python train.py --n_layer=10 --d_model=160 --n_experts=256 --experts_per_token=8 --d_expert=32 --d_shared_expert=0 --activation="gelu" --moe_layers=[0, 2, 4, 6, 8] --router_score="sigmoid" --normalize_top_k=true --routed_scale=1.0 --balance_loss=0.000346 --balance_bias=true --init_std_router=0.0114 --lr_router=0.000895 --n_head=2 --n_kv_head=2 --head_dim=64 --vocab_size=2048 --norm="layernorm" --norm_place="pre" --norm_eps=1e-06 --positions="alibi" --qk_norm=false --attn_scale=0.125 --tie_embeddings=true --parallel_block=false --init="normal" --init_std_qkv=0.0395 --init_std_o=0.00884 --init_std_up=0.0395 --init_std_down=0.00884 --optimizer="soap_variant" --lr=0.0027 --beta1=0.95 --beta2=0.95 --weight_decay=0.035 --lr_head=0.00865 --warmup_steps=200 --schedule="wsd" --decay_fraction=0.895 --decay_shape="linear" --final_lr_fraction=0.0 --batch_tokens=65536 --seq_len=512 --doc_mask=true --train_tokens=491100000 --steps=7494 --dataset="wikipedia_en"
Below are experts of layer 2 (counted from 0) of a mixture-of-experts language model. Rows are named router (the router's row for the expert) and show model dimensions 0-159. Each number is 500 + 25 x the weight over its row's rms, rounded and kept within 0 to 999. Numbers have three digits each.
Before each expert's rows: "gets" lists some tokens that make up at least twice as much of what it gets as of all text. This comes from a sample of Wikipedia text that the model never trained on. Tokens count by the router's weight.

# expert 145
gets: "duc", "ver", "min", "ir", "cur", "mon"
router:496502515482483486462494485542552451395504504545526515565512483495552511506516515419503485503491504476482594529489499510500475521490522511519502492485543508480517475515528460508457477521517513522505512494469515499537523474495509485517495463470510453493512513489506474503523473471535467516466464489518528492485493512495484510534501492496481470524483520485511549474512486527482509490471502493521493516472492509515524476503515506510470498504540488511501501504482516536518518503502479

# expert 147
gets: " in", " to", " at", " from", " on", " out"
router:526484498542484440533544477552503491481512504529530472517514494501507508452500510465506478509522507485502564495489487518482506529488482518509484514524466475487495500515503459463516492504462491523531520462491515537538499500556495498530489453477531495514539497471508485546508470509486473484475499494532562540493491499484452510473479531495558488534508496486513516463476498524477480490475510498475468479513484492534507517502501505506445487457527500505512541515480517528504449475510442

# expert 208
gets: "al", "e", "ar", "ard", "ad", "a"
router:488456524470506507522497488516510439450519491511519503511570538550498523472490441468467495503510481510491547486513495519496479534464532512495527516473500456498507511510513483485501464488474507532486466500511500499527463509499508509498467494433486486527547517471528498515493485496484491487469490528547526506530490515512477456470543478488474541540522498484521514485476491514479517525501496496517498497516470462537537509523523550493443517472494488491525483524489523501564484507509482

# expert 103
gets: "-", "|", ":", " ", "S", "•"
router:483476508515517520496521499517530482468529519524531483524509472506509501463486469483509482527496493503525521529492508517517488519496524516537531520478465492499497502512554521515487466503507524529547514494478519517512472498484487466508465472487474497519524533462500458537477464457488480513490492504529530508558502531532430468454512459488485487508536500467542506466507515546452510472510502514521482519476485490515523501527506514495458472462539499507550494515482479536540501456505431

# expert 158
gets: "en", "lu", " U", " Vi", "á", " Du"
router:537475529520487455521502500487520482450541496481525504473506514520516487494498487481514446517513511507478540506509534533484487537542471544554492520489500492452476474546489434506526467474494518476512483466502509530534504508544447482524490484475546493534518520485480495505503458481495479527507494492496476470500542518505451484521518487522489507492479514510514496427505516539486509518496520547511493495494496529524503502495561504473475508456511488476477513492488493520531530466457482

# expert 114
gets: "ing", "al", "ed", "ent", "tion", "ic"
router:484469514516538518502522505486476458463495480513534505519529510539503541487541453469530465503488509527502550488503527521490505574527501524520516497497504492473483526506501487501490465524491525488503499472470510529512499523519493464488496510445548504487527509481522516516502492472491468528488447482480503519534542542524483541465497476467509474511508527473539555474512473521483495495498461459505454500462491486549509493548508481501484511504531517524532520494506438485506520461479494

# expert 252
gets: " (", " re", " de", " Re", " co", " con"
router:556481527511483458523522511519478493475532509492555488506520495495527491467516530477467467514486479497509520500499503558507467522533495516527482490528493510485523510540484429483514496491489476522518497434466496496528560504524503492506515465465489465459531491475531478550482484507513478529488459525525515481547540539467474491510510501509487490515490543499511507484511517530452522494521501484502465484513497460482504510522513522479478469474531516520504486528524463500567503511490465

# expert 72
gets: "\n", ".", ",", ").", " such", " on"
router:512470511491514476530460517495504474477535530497499521487550519498480516495486507467538467482478496486506533517520507483482522536541474524550497505488503460472497491502507430501488500525495496528560511473461479526522504538539473490516486501480509465492545484515521508520504466513521515520480473542489531492503498553523448483485446488475522471517534508494484498523528473549497490530532454492477472508505455488517502513508559503456458496510543509460485515507499486521498501480513459

# expert 236
gets: "ct", "ted", "st", "u", "te", "ut"
router:521480499555510485488489490508520509463533536531529540501500505535514500466518489462515474520490512481503560505516517506475502552470479512515482468487523479481491477521501491504511479504535514489545497505457504499551518509470488493460459441452505502484549551478512514506520473464528518503473457490499549465503483517495495506516528483479503490497553514524538536485548498531480529479503496468523446532524456515519500487493497461496469484500551508510512497470505456487512489488511477

# expert 249
gets: "y", "e", "u", "ur", "ee", "is"
router:518466504483488487505481467505475466435531526516516474524541531500516483471530516484529479467517539485538518528504526535501482525500501552534475487510506456495510505525498473498466478518524504524543476471502497527506532515525498495520504478466488469478511484452526462504487444501507476525487487523550529473535549503481493470486527506511518473512495508492523549494474485481500477494481486459541492516511463516517502524551508535498433510488550478527497495482472477503520482525538474

# expert 168
gets: "ol", "par", " pa", " plan", " Car", " Pa"
router:495489507480489453530507507469532496478471508516526464483520520479516483480518480475502502500517452520487573505536509546523509562500444548496488528528450483461484495543507472464530515493481482529499556514465489511505551492513485510511507490476509487532524490485478463489463445500500498483433493515511533493507482505528496502501482460517485495520493520505503523469500477529451534526499485487538502504525516483509503496466539543506516476470517492495501495476510482510550520485483458

# expert 121
gets: " the", "20", "born", "ring", " other", "th"
router:490508503510506497523548517505489496460478489497529466513526492513500506435530429479492468481525503542468527509505522511502491525514496545500491463459459472486463497525507486492510496496487486534529546474483504517540480504472474469491475520483514472513519507511509476505497446497510481528485507478500557458525543465511478498486492519478491518521529512528521551522506509502494509476522445500478494508536464484574491543529500491471488493460500483494513543503508532544540482479515472

# expert 246
gets: "an", " the", " an", " States", "ian", "The"
router:480463482499510518509518484477526464476514518503547504539521513526520546500526470460479405473511497522517516511516496528477505572531503553488513534511457440491489503518519456523515482502492492495506519482480505485503542502492513488471506483473539487535558502502505469475460457495486479492458509516550546500487495495501451524495512484474491500484523502534489521492546490480476498508505494492494474522450473501513506503504548484510492509472540512495522522480496490483521496526528467

# expert 171
gets: " in", " of", ",", "'", " and", " at"
router:514474492471492482510483497514519517486481505533553491484523460514527531484530486493503473483525506516478551485503515516521540525501497518489501533501469499438462472493474497503502498478458514539547485458473482519555508529492462520509522473474558476487533511501494494533508466500467448494469479527538520524509527522508460491485559507470484483525498522520549506473485467521494480522515519488483440491479475470524485523498508480501463504451529520503527538531518474495505492496541484

# expert 66
gets: "ed", "ing", "ted", "ated", " 19", "-"
router:513484490506511517475531502491505501467538522499518489510470512535508548496488462480545465481490509489480549494513487500492480532478502518492467501513474465478505508549544503499499473504521506547503534482469501508549513497505452521500482484471512476503514537485508491515497445463478514553494482542502503494525511510515496504490456505480517484534559488484524537478526521563520512502481490504472451491484419485533505495536482485447482517486491527520554530500490477535494514484517461

# expert 135
gets: "or", "and", "on", "an", "in", "g"
router:525468500475542502513502453493498447435505551514553514483499517544517507511444495463482470525514505513470539472501484469482482552497495521507490496517506478446509465512505514531510472485498488532484496496447516462499519498517490491488464474462508460509535548509519469485491471482517506520449505499526521483555515478489491487465509540505523498519501470516556528531517544514493512554499508503502483490507481493478526477488496529477491491515544496524510500504490486520540477524505461

# expert 170
gets: "e", "ad", "ar", "ra", "im", "ter"
router:526467518503516512557504483507493472476498509516542479516513496518482531433533473436502459472457476522518556510512484552500491514487534542500515525531524473490523533532526458496519470520496445493487498466528508524505484494498491480526487433481521486505516494472508490494473475496505500476438492519540546479533499531527510462466522482520488474520517512529524516461514494486486532518501490494515468509489497513508516547505495515498456513478532497509479505478477469513508487501554482

# expert 193
gets: "ur", " La", " Jo", " la", " Mar", " Lo"
router:528499497510498457537509502507533455430483496490515504452483516488520480500497510489505465499520505497459516513524523503555464547534478567507456526514485466487520512522483466504501491453530522516549511472463519483513537506530477484532489477465509470522528485468520469474480456468503474520483503523551513465484514530503445496498503509509495529537526501480525496471488496538481490542507533485475462508515472521514486532496501527509505483486515507485501497508527484527544518530525463

# expert 188
gets: "in", "y", "w", "ad", "ir", "|"
router:515472505462489519543471486481540471448539510532537504524491529504478493477526487455494470486515507516502528515476497501503486517517499532515489503490470513493509525529504499490468463503490472557491513464487479524491516514518470450517485465491509436516547536467526465499499447533504453523497478485522540516543486498510470485506542502507521509524491485488529528497465513552505516503472508457502488505487463490527505512492511515503443508449541540490511526487474511513560484483526478

# expert 251
gets: "A", "S", "E", "C", "N", "I"
router:473481459507505493507482505507544484477478496496529450495545493566500499488496485461484504537492510479507536533481471526497459524503518542524489550467529497472530469523485492488483471492450491490529527472490524523559518505548450511464479454457555466521511519461500516496477494452513508519480499534511532494521514523520450483496504489541486500512537510522502529502508477520497526491512485464487472501475487534501513522503502501493454513500491539490538476482515537484534506485480473

# expert 203
gets: "la", "ver", "re", "n", "ve", "ne"
router:535473510500529533499499481486501471466528480492529472499524492567525511486514511460465498499481537499485512491503506479519499516532543548500518508509489483488507448555472470465516493512509523548532506497477487503498478505528459511531502467439511470492547526481461483508477463521482474506458508498522478506536508529516451512475517477510516503537491493495468496503468501548510503544517510482513458465478464518536530516524508494529489550462495506524501510502511482515513495466452445

# expert 205
gets: "o", "-", " ", " pro", " p", "\n"
router:494461512503501507488488519487485475473529482525515516496495485515536497465523497487497464517506502531463568495496492485496503522537499538538520521477472518465516463494499492480471481471491500553526496476509465471492513510488443483493504497483508497520520537475517482548475449483446510497478507511515500503530531553497467472518541513481508511539524515480539512446487479506445520489539519482538493494489497485483509529518506546507495501459558537517537509491496458499551485461487461

# expert 68
gets: " P", " Ro", " Ca", " Ra", " Ba", " A"
router:512479525497530510513523478514527490443491480539531459485500484527522483496475481501519499476509509471476538546518497498519451526503488558493510533490501517440542469526505445519505505507521508533520499492500474488511529508536444490509481458479485465497526488458516482509464437490518484534486497526514495487543486549498474457506512480507466512515512517484557513510493518562458527522503521498531472491503477497513491527510507507489494472481535498507500491497507489504581520482486483

# expert 88
gets: "ly", " first", "ally", " two", " also", " all"
router:494477523485528486489504519511515453434487520513528527544502505513487531477488456444489514518540499537499530502529504488493480530500506520511517510481493436514524493500516467497517504504492555539512493493482524534526450485506466531468449514471513475491493518465505488542512490478506482517480479523541517482485508499486455521469482501484506483546522548481534539483526526506511488507516461478512442487480466471561489507552492501503489497491560478514503528500490470513502507469485491

# expert 73
gets: " |", " with", ";", "\n", " for", "With"
router:488466479533514466507495506462487474489496503525533478556541520545508524507542459490460470510468502538517531525485490519520494540510515552493531482535500451477498456519497483487499496513487551520507506487485472529530505516489493498500448446481531461486499520481515493489523463491493457486488468498537517529505490525502435478487515502529506481528499515497539513484475491522491518496514532443503513478501471480535451512533499509466448474502537498491516526515479498522541485506510468

# expert 78
gets: " S", " T", " G", " K", " W", " D"
router:475499523524555494524536475476534484485507539501555476489503506503464471508500460482523488498545516491521537501474536549492479536505499558510482498498496483445524447539493434523485479491506519490509470480503505505561494504499478470498511496511489463499530490462501488543485464535451491515491507535525514508525518483513472491471506545538488482503507504478515510498495517546445481518489500489482493508503490503524486523498497487466451480476535529507504520442508484505550484483526483

# expert 61
gets: " a", "um", "ta", " de", " se", " an"
router:556480489483514475520497510478524465467510482490563471508543519518525489482529492460497471470506494479494521489484500548545489518502504542525518484547533460455525451493497479472527455503507487515520477487469496481513533544525482542507498492476545484502533502448459447506501481502519476536486517521496521500507483500491469483513509531470505467503542513526518484476508527518497511501507535492504477549460479468497489553500498504509481504447510518542524527497501476486539470473503484

# expert 210
gets: "ur", "or", "in", "il", "un", " as"
router:535458501497500500505482507484484433428533517512527500480484526532517510497493491472475472511471522528493573535463513481481442537503483531494516503504491494495519528535465439486498485485534491528512503478472510494516514498521469463501518478483521498499529510470513497466489470503509471538488464518524545464532485507491466509505510500507512518532501471484541504491486524511462485539498484463526458456512491525529532501530536498518481527487534540516486503511487528486540524488544476

# expert 238
gets: "ul", "ham", "el", " Al", "am", "li"
router:522451514500541509481474498480502477453514508502532524492486500490486492500509488450494463548516517510490522464503477489489464523489513573479527511523516500448520488513500487500538483468540524538529515480460500497544545522499491514482505485443535513541541509487538515479493436503496483515476467511513536482543483514480463486480494510510526475551499488507543508518495504478482482543475495462479453478486483526532480482533545493488510482511520510541503514496476488486526493480523467

# expert 50
gets: "i", "son", "ni", "j", "ley", "lin"
router:477482517467523470498538492466488495461536499492544491501523508514536514486501503466521449487516506533522488505525484494509527555474502546533483477486476502440510475495530480511487473496479496505528469466496490509549507511524484471532475490477521491486555568493507493488499463524487492493487487459537537505515533507530507480513534513497528512529490509494522521505474499532492482513513496454472499520477481501528509476476571476445481521481484507493499524460484483480526495474534428

# expert 215
gets: "u", "h", "i", "ar", "y", "ay"
router:479454527494486463499500535495486450471561466513524490520531501502517523509516465460500445511496531514486515496505472517501504548484478557525502510476496504500514511533497460516508468489488511535564488484485514514521528474514419500484530479445504500502538523470527506505468495491469483516480480535532534537531507492490482478513503497516475489524499500491532537488480517517519481519508508459506479488465474520545495509534514502472461495466487525491541535462534512483511517482503459

# expert 46
gets: "man", "ra", "ba", "h", "hi", "ma"
router:486472479514512451507497518467504484474520472460545494486500523522495535493518487483518452493477490492509511492491499492512495550531504572498544524497485495491532495486513458460516483512486522535548528468493497531506497529518439500497534491440538496534526512467490510496457484500482467496449480504491520517542520537502466498513497508526519498525474492514491511478487523519503503522512522506502465493432461489577524523464536479498483512493486522538541518493483500501496507489485454

# expert 185
gets: "y", "en", "ly", "ish", "ry", "ell"
router:498449504484528465500482485494476475462531527518511494498527552500504497456520485455502465504537516484521515483507516489473498517506519572530480500494533481464506460518515483518481477513508517538522476445470491548514514537515466480515487532464512468496522566461506482513501449527513462535491505496512499494528526492476456489510523496482517479482508507494514545472504494532465469502477482506546491491490464511533503537548543508460478491473517503531502529514489494548517490500485484

# expert 93
gets: "\n", "-", " with", "|", "^{2}", " made"
router:510434504508506516500480482489531473482524484521540499513510484509512521464512484479482464500486491492487514517503512508493491513517509529507527524514484460510519467483479516506475505517522500513503531509472485497507489468501492486512448527478490480509528514451510495524479489516463452533486511504515501519565538535507464500486527497451497523521569520475520524468528486546462506492523497508511508506483462460536549510506517542454511497462542486532477512509481452543528475475480422

# expert 221
gets: "S", "A", "C", "N", "R", "T"
router:473448492505491495519484493516488475482513534502524493522517521549492475502488508452479498514508483490512559534489506519482482531497524575488491500500497463492510456533504502529497460481466481498522526492482527516550533499551462520472485476420543485542531493452528501526471489466485522511468511519518535523521501513535430493495531488529521509516501514522472529519522471490478511493477506464489491519457485506512518520515527513479469531482477514505514500494493509489520484512464456

# expert 129
gets: "or", " as", " con", " re", " In", "ul"
router:513475482508504500525481495495476467468494538482534503461532466520494502486490490455517411511507509521482580475475480518533488512514457516511538523527460481441497465530498466454511486484479498526495526492499501484506530503554479463515519510490509474466515490485486445507507497470481477519492507522482514494571522508530459500509515490529521537526479508507496503486481528517488491493500527517519488483520457493530503491519499490498478518458529541521510535508515474494550541489496500

# expert 86
gets: " |", ";", ")", "---|---|---|---|", "•", "|---|---|"
router:553445523480527490495485487518478446489480482526527511488543518534539483474501514463525445492495476484507520495481468497497477520482507535500527485518482455496533457505540455508521502493464524501515524481478501505504484522479495492522468481480527430536505526490518485491477460478519508506491512516505570484519496477508454516521492508520488494533516510484492547522495516500470556498481506487491523498483504494553501470540535505478479493474515510531537508458504488528530463486527446

# expert 232
gets: "ar", " F", " U", "low", " United", "al"
router:488491542502497503535538522483508481469494496526524470488502526493483522504523474438505462506527473515478566489522503528513475534510510524527488527511479488458529501517505463472506472519482510509500489494482500520536512529523473502525485481470466467501535472502522498499465467480465541481482493498554525487543475503486444495491510505538473495571490489489518498510475503539493527486472520520479469517454480522530522499519490517456485502437553540495482530484480538514522506472515487

# expert 47
gets: " S", " F", " C", " Ro", " G", " E"
router:480513490506504437514531482478539479468490500509542502479509479486491498504504461485531498531500524478514542516533520543498494563492469550510459509533502488464482469530485441504481509523496482497510491469500530511530552539525479456489519454467500461496513486468509517548480466484498470516479515525543496523533538513490472455504499497539486507530493500506505520479512475531498482525499520472524435517496476492551507509462523478471493473481514517483504487497546468494526493496522496

# expert 126
gets: " |", ";", ");", "•"
router:524459499484529457498488482504522451492518482486548484481554498546524479474533490461498429530501512494503519486509500514488482524529522544528537484521478485525521452498479481508508507491467512523502515532450487533506499508479513519513463493473509443463489513476520519476501472476491516510475491507503552492520484514525421502511511532511476521539497519492509539485523460534460500479528488475484519506496489479527506481506526520456497492508529516486505529476491471548532501507505444

# expert 228
gets: "n", "y", "k", "g", "ne", "e"
router:474488513512512456521511509508506492479500500524520489474540514507467532450493498481482488523517489498513511494513475532514516546516497537513515471525460481500514450490543492497487512508460546507533496456512521554519503506504457485512495485446537492490530537504482499556482440505472524492452485503521528491557534514498484462507509487517502503514506514523526564487498481540511487517535532500503452493491456476531518503466519482483458495466513486534502477495491468497512480497497429

# expert 110
gets: "y", "to", " Bo", "ph", "ti", "ud"
router:486484498516489465549525521519521444462556498478526522479543539505499502468502496471515455487541504526478533497513512516513522556454523537522489463517478487460503510501525446504488466500488499493527473480489501509468520513541493520502491458456511464540497495465499497524475485474487478470487481478489507532514550538502457536490466491514507521517522491502517519469504530542462490496531487465534460537524500527536498495510536524493491514473515488508513489449486472500508491517459498

# expert 134
gets: "ten", "00", "20", "50", "10", "60"
router:517454507499516479503486540510473513425513489476521482476473479509506507508486503445523489518505459507494510505513494515503495513515512529528519482495446478479498504493501516475506433506495488528540533507479524541531528487459490518483444492469553476488524504484489465501480464507479491520471514492503526471486515542475471515532489495483544502541542502524519556521526500528506532510502490517518459481484467468557535517532539488480507545513507493528530523498490488474517529497487450

# expert 113
gets: " the", " The", "ive", "ical", "ary", "The"
router:499519501506544516488525501520483494480502502527528469531553509533500507437525503461509465512497473508467547527542502489495500583505497531484537518490472469496519492486466454551484488535495501511520543518446515520520512502462451486491477506477513465532533487495471495506504488475467455515477502466501535504516481491509448518485488482483482494492539518503499498519509479518501508493490477515503449509487455517548548495505506486517490471479564525504519519475517497507542494502470505

# expert 248
gets: "u", "i", "a", "ian", "an", "o"
router:480451488526504467521516521489469477472531490496535483523506480525481500493494493489505457506491495497504488484496498517519518567502521566504502541496465494505532474490515446480525482520483532506564503470494522527495519521539443527494506478453541496522558461489484521527459498538465500490474486495529519481504496522491476508496485521492503499516499509522531509500474533496496482539485488462493492466477470523533510490481533492483482545463532503529523527457496468487522516473523432

# expert 128
gets: "s", "ed", "port", "fer", "g", "gi"
router:494501475510500518473510479497495510464510499494539514494529478498519502446517478467510418464469503485493547496518500530505476514459487508555489524489525459480483510555533467509496488481496484532490539487473514487553495497522500498513489486465546480498509546439511490494492484489539512507472494529537528488509490530486492511498478501473466532555551514492506559493539484515454514493471497508531479511501453484558490495513511498498470497454529533519522483524522494508492507518513489

# expert 178
gets: "ed", "ing", "ated", "ent", "ved", "ted"
router:527504497488525502484522508503485444427517533501542517511515495536490516462504456456499480474489471512499567519543480528491517562452474520517466473505530477491509536527535474510494461489516497499494532486478487517529490529516489480515502450459559499515504538466508491493526453479505502520472472511483540518502519507481486522515489494487515485516517502471536543487523503538478507500509476487527498495508476498551511492541479506446484488499538504501508492442510496542514504489488489

# expert 27
gets: "ed", "and", "min", "red", "ated", "me"
router:541503519466516475491487477469524460408494544510534509494491520509478488506485463485510470458510464499478540514468513513524511553512483518487483467518498464463522501556534444489504474506500510508496530506479462476503495508520517527534519480459519528508497528472510483496519468517515493495476497475511526522548502489481484492481513503491503481513553538508560533480498498545472538481483481510528497523465501474527496507524506521472474520490510499489461494471494497561527533507517469

# expert 13
gets: "o", "ia", "a", "ka", "na", "ro"
router:506443473518522468490505490489511476481496470517528483465521516506525512481520487481501436514514487469485512484535512476507505547522496557490533492523488501498527461492509496500522502521492520543548503450489495534519510501512458479530501470437537519501546525473476484524483472501467489495491490481533494501495492566504477455500496489516519506535518537524521547478495501544512510527507509442510474495461463509503512491477526492517499492473525540495538505470501496492512458477512429

# expert 177
gets: "S", "C", "P", "D", "H", "B"
router:491467538485509512519523521510528453475484526512545480487488535505537525492477471480487482495521515498512543562501460498488488505462488547511526495475514515467538482550532491501513492470467514511516507447486502524517481485529454504491458456463509476526509503489488494500509459486531516498459522501534529476546505512547473498460504485528496454495540506524507578525488489509477503461503498469532513515514494529497494550507477510474453478465516479475507501511510509497528478511519475

# expert 94
gets: "ge", "ve", "e", "ph", "ger", "ft"
router:511462511491501475491496504524526497450510490490508494526534482542514533490517471467487484467499529525499506487531483519531500536490513567513516486511474506479489467516527468492476472514496524531481482475510474510505473534510469523506490484462515457527530519493521531520486463515481490515462476523550485528576555517514445468479495498487521529547519477486518508454469487515505462558477496458499503464495500477523517487518506541510480516453487504474512488523480500515530529493493452

# expert 160
gets: "1", "2", "C", "R", ")", "4"
router:498442518496491481491482525511520458467500551502529487533503486539510523523471500470525503498497485478495547537487490537504473559458503551487502489509457464466498495504499494519523463487479483498485531452473467544489512500509492540493506483458529476517529525499519507516469472463489518527457505507522501521507491497529455496492550492524487486516503504541501537526514510537481504489481504453493480520453514500504541532503521552469437495497476524494512535502490509491509522519503442

# expert 180
gets: " as", "us", " be", " re", " p", " h"
router:526465492471485471515489482493523486482495507479562481480523468526484501481486474458509468485531514509512529478506471493515497512526464554509526488522520458477520512512498457513474500469537529550539514489504528478521498488524485497522505476491546511512521519458495496536526448464517482491480514487506489457522528517477422490473509493489545493540482511477489541467475476500459532480510512521540515497527502494493532510500513512494496525477528527472548528493510421494497515495502465

# expert 154
gets: " 19", "an", "f", " the", " 18", "ol"
router:522508488499520488503533532505523474466514514553553507548505510492475508454500496432488487483491503527512526526522500501482512586498517520492509499535473467479482503500506493513519512474491478501533538492461487490534514495493478486483482509465503497513549513476431498537451431502479515481476480521563539498521493476525475527492481503526524506497507513482492494473527485493504494479504528540484491500487465483503519494506521498455489543473531470491505529511494485497530489479510430

# expert 153
gets: "ed", "ter", "in", "el", "mon", "ight"
router:496490486511498474464484505486513468467505507535515493534493480492518512480517469466508450477506457505491575476537501533511523557527523529484470489491490514491507488484488467468483528534485524538520539448512510538531521511476514525544482494479527470502513526475502493509449447536499484475431494482516516492530488491497497472497510523500503459502500516526516558482527473551476478522477507487494519494467476462540517504521499519499461514491524514529502520517492471542522492465518473

# expert 209
gets: " to", " on", " from", "ot", " at", " by"
router:521492476531512438511481493548515483488493521500545516509549534510499526477524468462498480509513506519536525518496472494533486540478471529499495512490486484487517471538503445483495469511487495507537507479473484504499508492542455506530501476482495505479510538490520484523526473496478481511451534467502502529484479494504480523475493522499493499522551488517481516482471502545456519524498515489458466484520492521552490473480496487501445490474553522519522551514480492536502448512503425

# expert 242
gets: "%", "ing", "ight", "king", "ative", "ning"
router:494470508513512494518497506512513515450501498468519482514520479549495559470483491474463478486510507509491559484518485512545538533516516558494488500502454481494486500510514449508493506506485495543510535482491458494497490496466503527518466478447499457509537526505499469524473512491487487500487523488511490488491531502504473530478490515448499482527549496493482558504477457545508504565486496485468514512499449475525521495513499534497479513439503499520538517476485483562532509519476502

# expert 89
gets: " ", " un", " Un", " other"
router:519474504484537474521524512500502484480484524523550492520513511481518503494514491476523484499501486512509552533500519506504515535528462529543511497480497426485512495513495438517499484469484518520501478494459553499521460526501488495529499461500545479502508512453463496495533473470493504508463446525540501497530552513463404527490495507520513462534484533519513519495508454488538477507508482488494472476508496521490503523476499491465478524490541491516511479492515484479547513491528485

# expert 155
gets: "w", "ill", "am", "all", "ach", "ow"
router:484446507495483489512522489483507491473466518489553475495511529502482485521516493464496499525519480522496508528487504462485511544519509553507497505502471460474480466480524512468489484517469518514525522473487500526532526511490512508489470485455521471515559519504490490468489443528491490517426516471500516491536517523513429484475528487463513493502488485507477564539496526534493536517496508500489498525488471523532497517480528515482503521429520496522543526495513473525521478473490452

# expert 20
gets: "o", "lo", "ha", "ho", " so", "mo"
router:520513492476505496522485489507524458457485482531530486464526556509540491455483465438494453507510500495461539487533526513522529543514505547496523522499483480470518464469471497517516469468512511521554489491484471491502543484514493466485501446445519516535540539463532479533483463459496517479486497550505519483484508522510499474496494481498492515531520509502510497465485516503453503528519521495539491497516468468477521491486497517485485487492531508506541514510526495503529511481545463

# expert 200
gets: " de", " Ma", " De", " Ro", " Mar", " K"
router:501516508509502504533507506493529458474478478511531458466509486514538483506496488476464448537535494470475508496504509550515449537497496562515477495489492462456500498537503411506511499507497527535533524484503480488498529513551475477516501487463506469517545512463492487500471455512517493552508489514537480497511485521519472481489486483535463506528502471515535515491484511513476517530514497474486438528499514507519483511482521529484503479498497523474551535521482474530511493490520456

# expert 76
gets: " ", " 0", " 1", " 2", " 3", " 4"
router:521461530522501442509515508472525480470483489495550464494556500488513545477494479474505490494508496464478526490495507532525514541526494526546516486517483471458513475526494462529504479500488512512496533495477493497499484515520448506528490493489508471515533487497517463513473453512480521525479497544525492533534504507500446514503522476526487480543528525515487555460494476520490501499500475510459453496478489519467543506493501529488464521474535530525523521461506468472526492535538449

# expert 122
gets: "ran", "gra", " 19", "tro", " 2017", "tor"
router:497488502502490493490490528492488480450514487516521489462484523517522503502535499487527478510472457511493515532521513511459491545522489552517519486521459446488505533519503479501534449495485513538538523493513535488524533480480463492477461465463530449496546539471502472487486457460522506523454495511504546460489530556502498459506489488485535515519534495487519535493521517534492516529513468473517474488504479479533541497468555488488486544514512495510501516461509518483492510473488480

# expert 213
gets: "\n", ".", " Born", ").", " such", " =="
router:519465521506528478509468523489506477471529520502507522492567524502480533494487510464536481480472496488508546512505510494481518523534483525539498519493495468469499499481507431497484498519510492539556518480465469521511505548528466485509503505479519460498545497517517500511495457498510506525482477530514532489505498550519462476489449501474523474525518502500496506522533470556502491517528436486480487514502453498515490522511548505446452491508544513465483525505506467523499513491514461

# expert 35
gets: "st", "nd", "th", " to", " not", " first"
router:499461499500499486515509508538509454474494485481539554514486461513508525477485493446494520524535497493502539508498478498484474502486494553486506498474473456466476463524527471486534479473492551516530536491496519522483454519480476504520497503468538479495526505483497475528527501499517490541469539497506534477513515496502440503473497537464493501541573515496510513491462521525467499502495482495483464480496462493543506558500500467462503491468511523524505518510509453534504466513514463

# expert 85
gets: "-", " |", ".", ":", ",", "en"
router:537470499480524511520496494512471483479515516511534465522532498500536499500499461466477447497508472462494499495494512525518485540513531522516512516478475453434488484516511495540493492495500491493535525489484503520528483525510493491517507491472493467484515556461522481484483432513493520522502517477496550462558485518521414481470510487507532518495535486484511513468504493526509537488477529522467508516510498480524524526494532490476524490465506529515520477516476502543541480497506431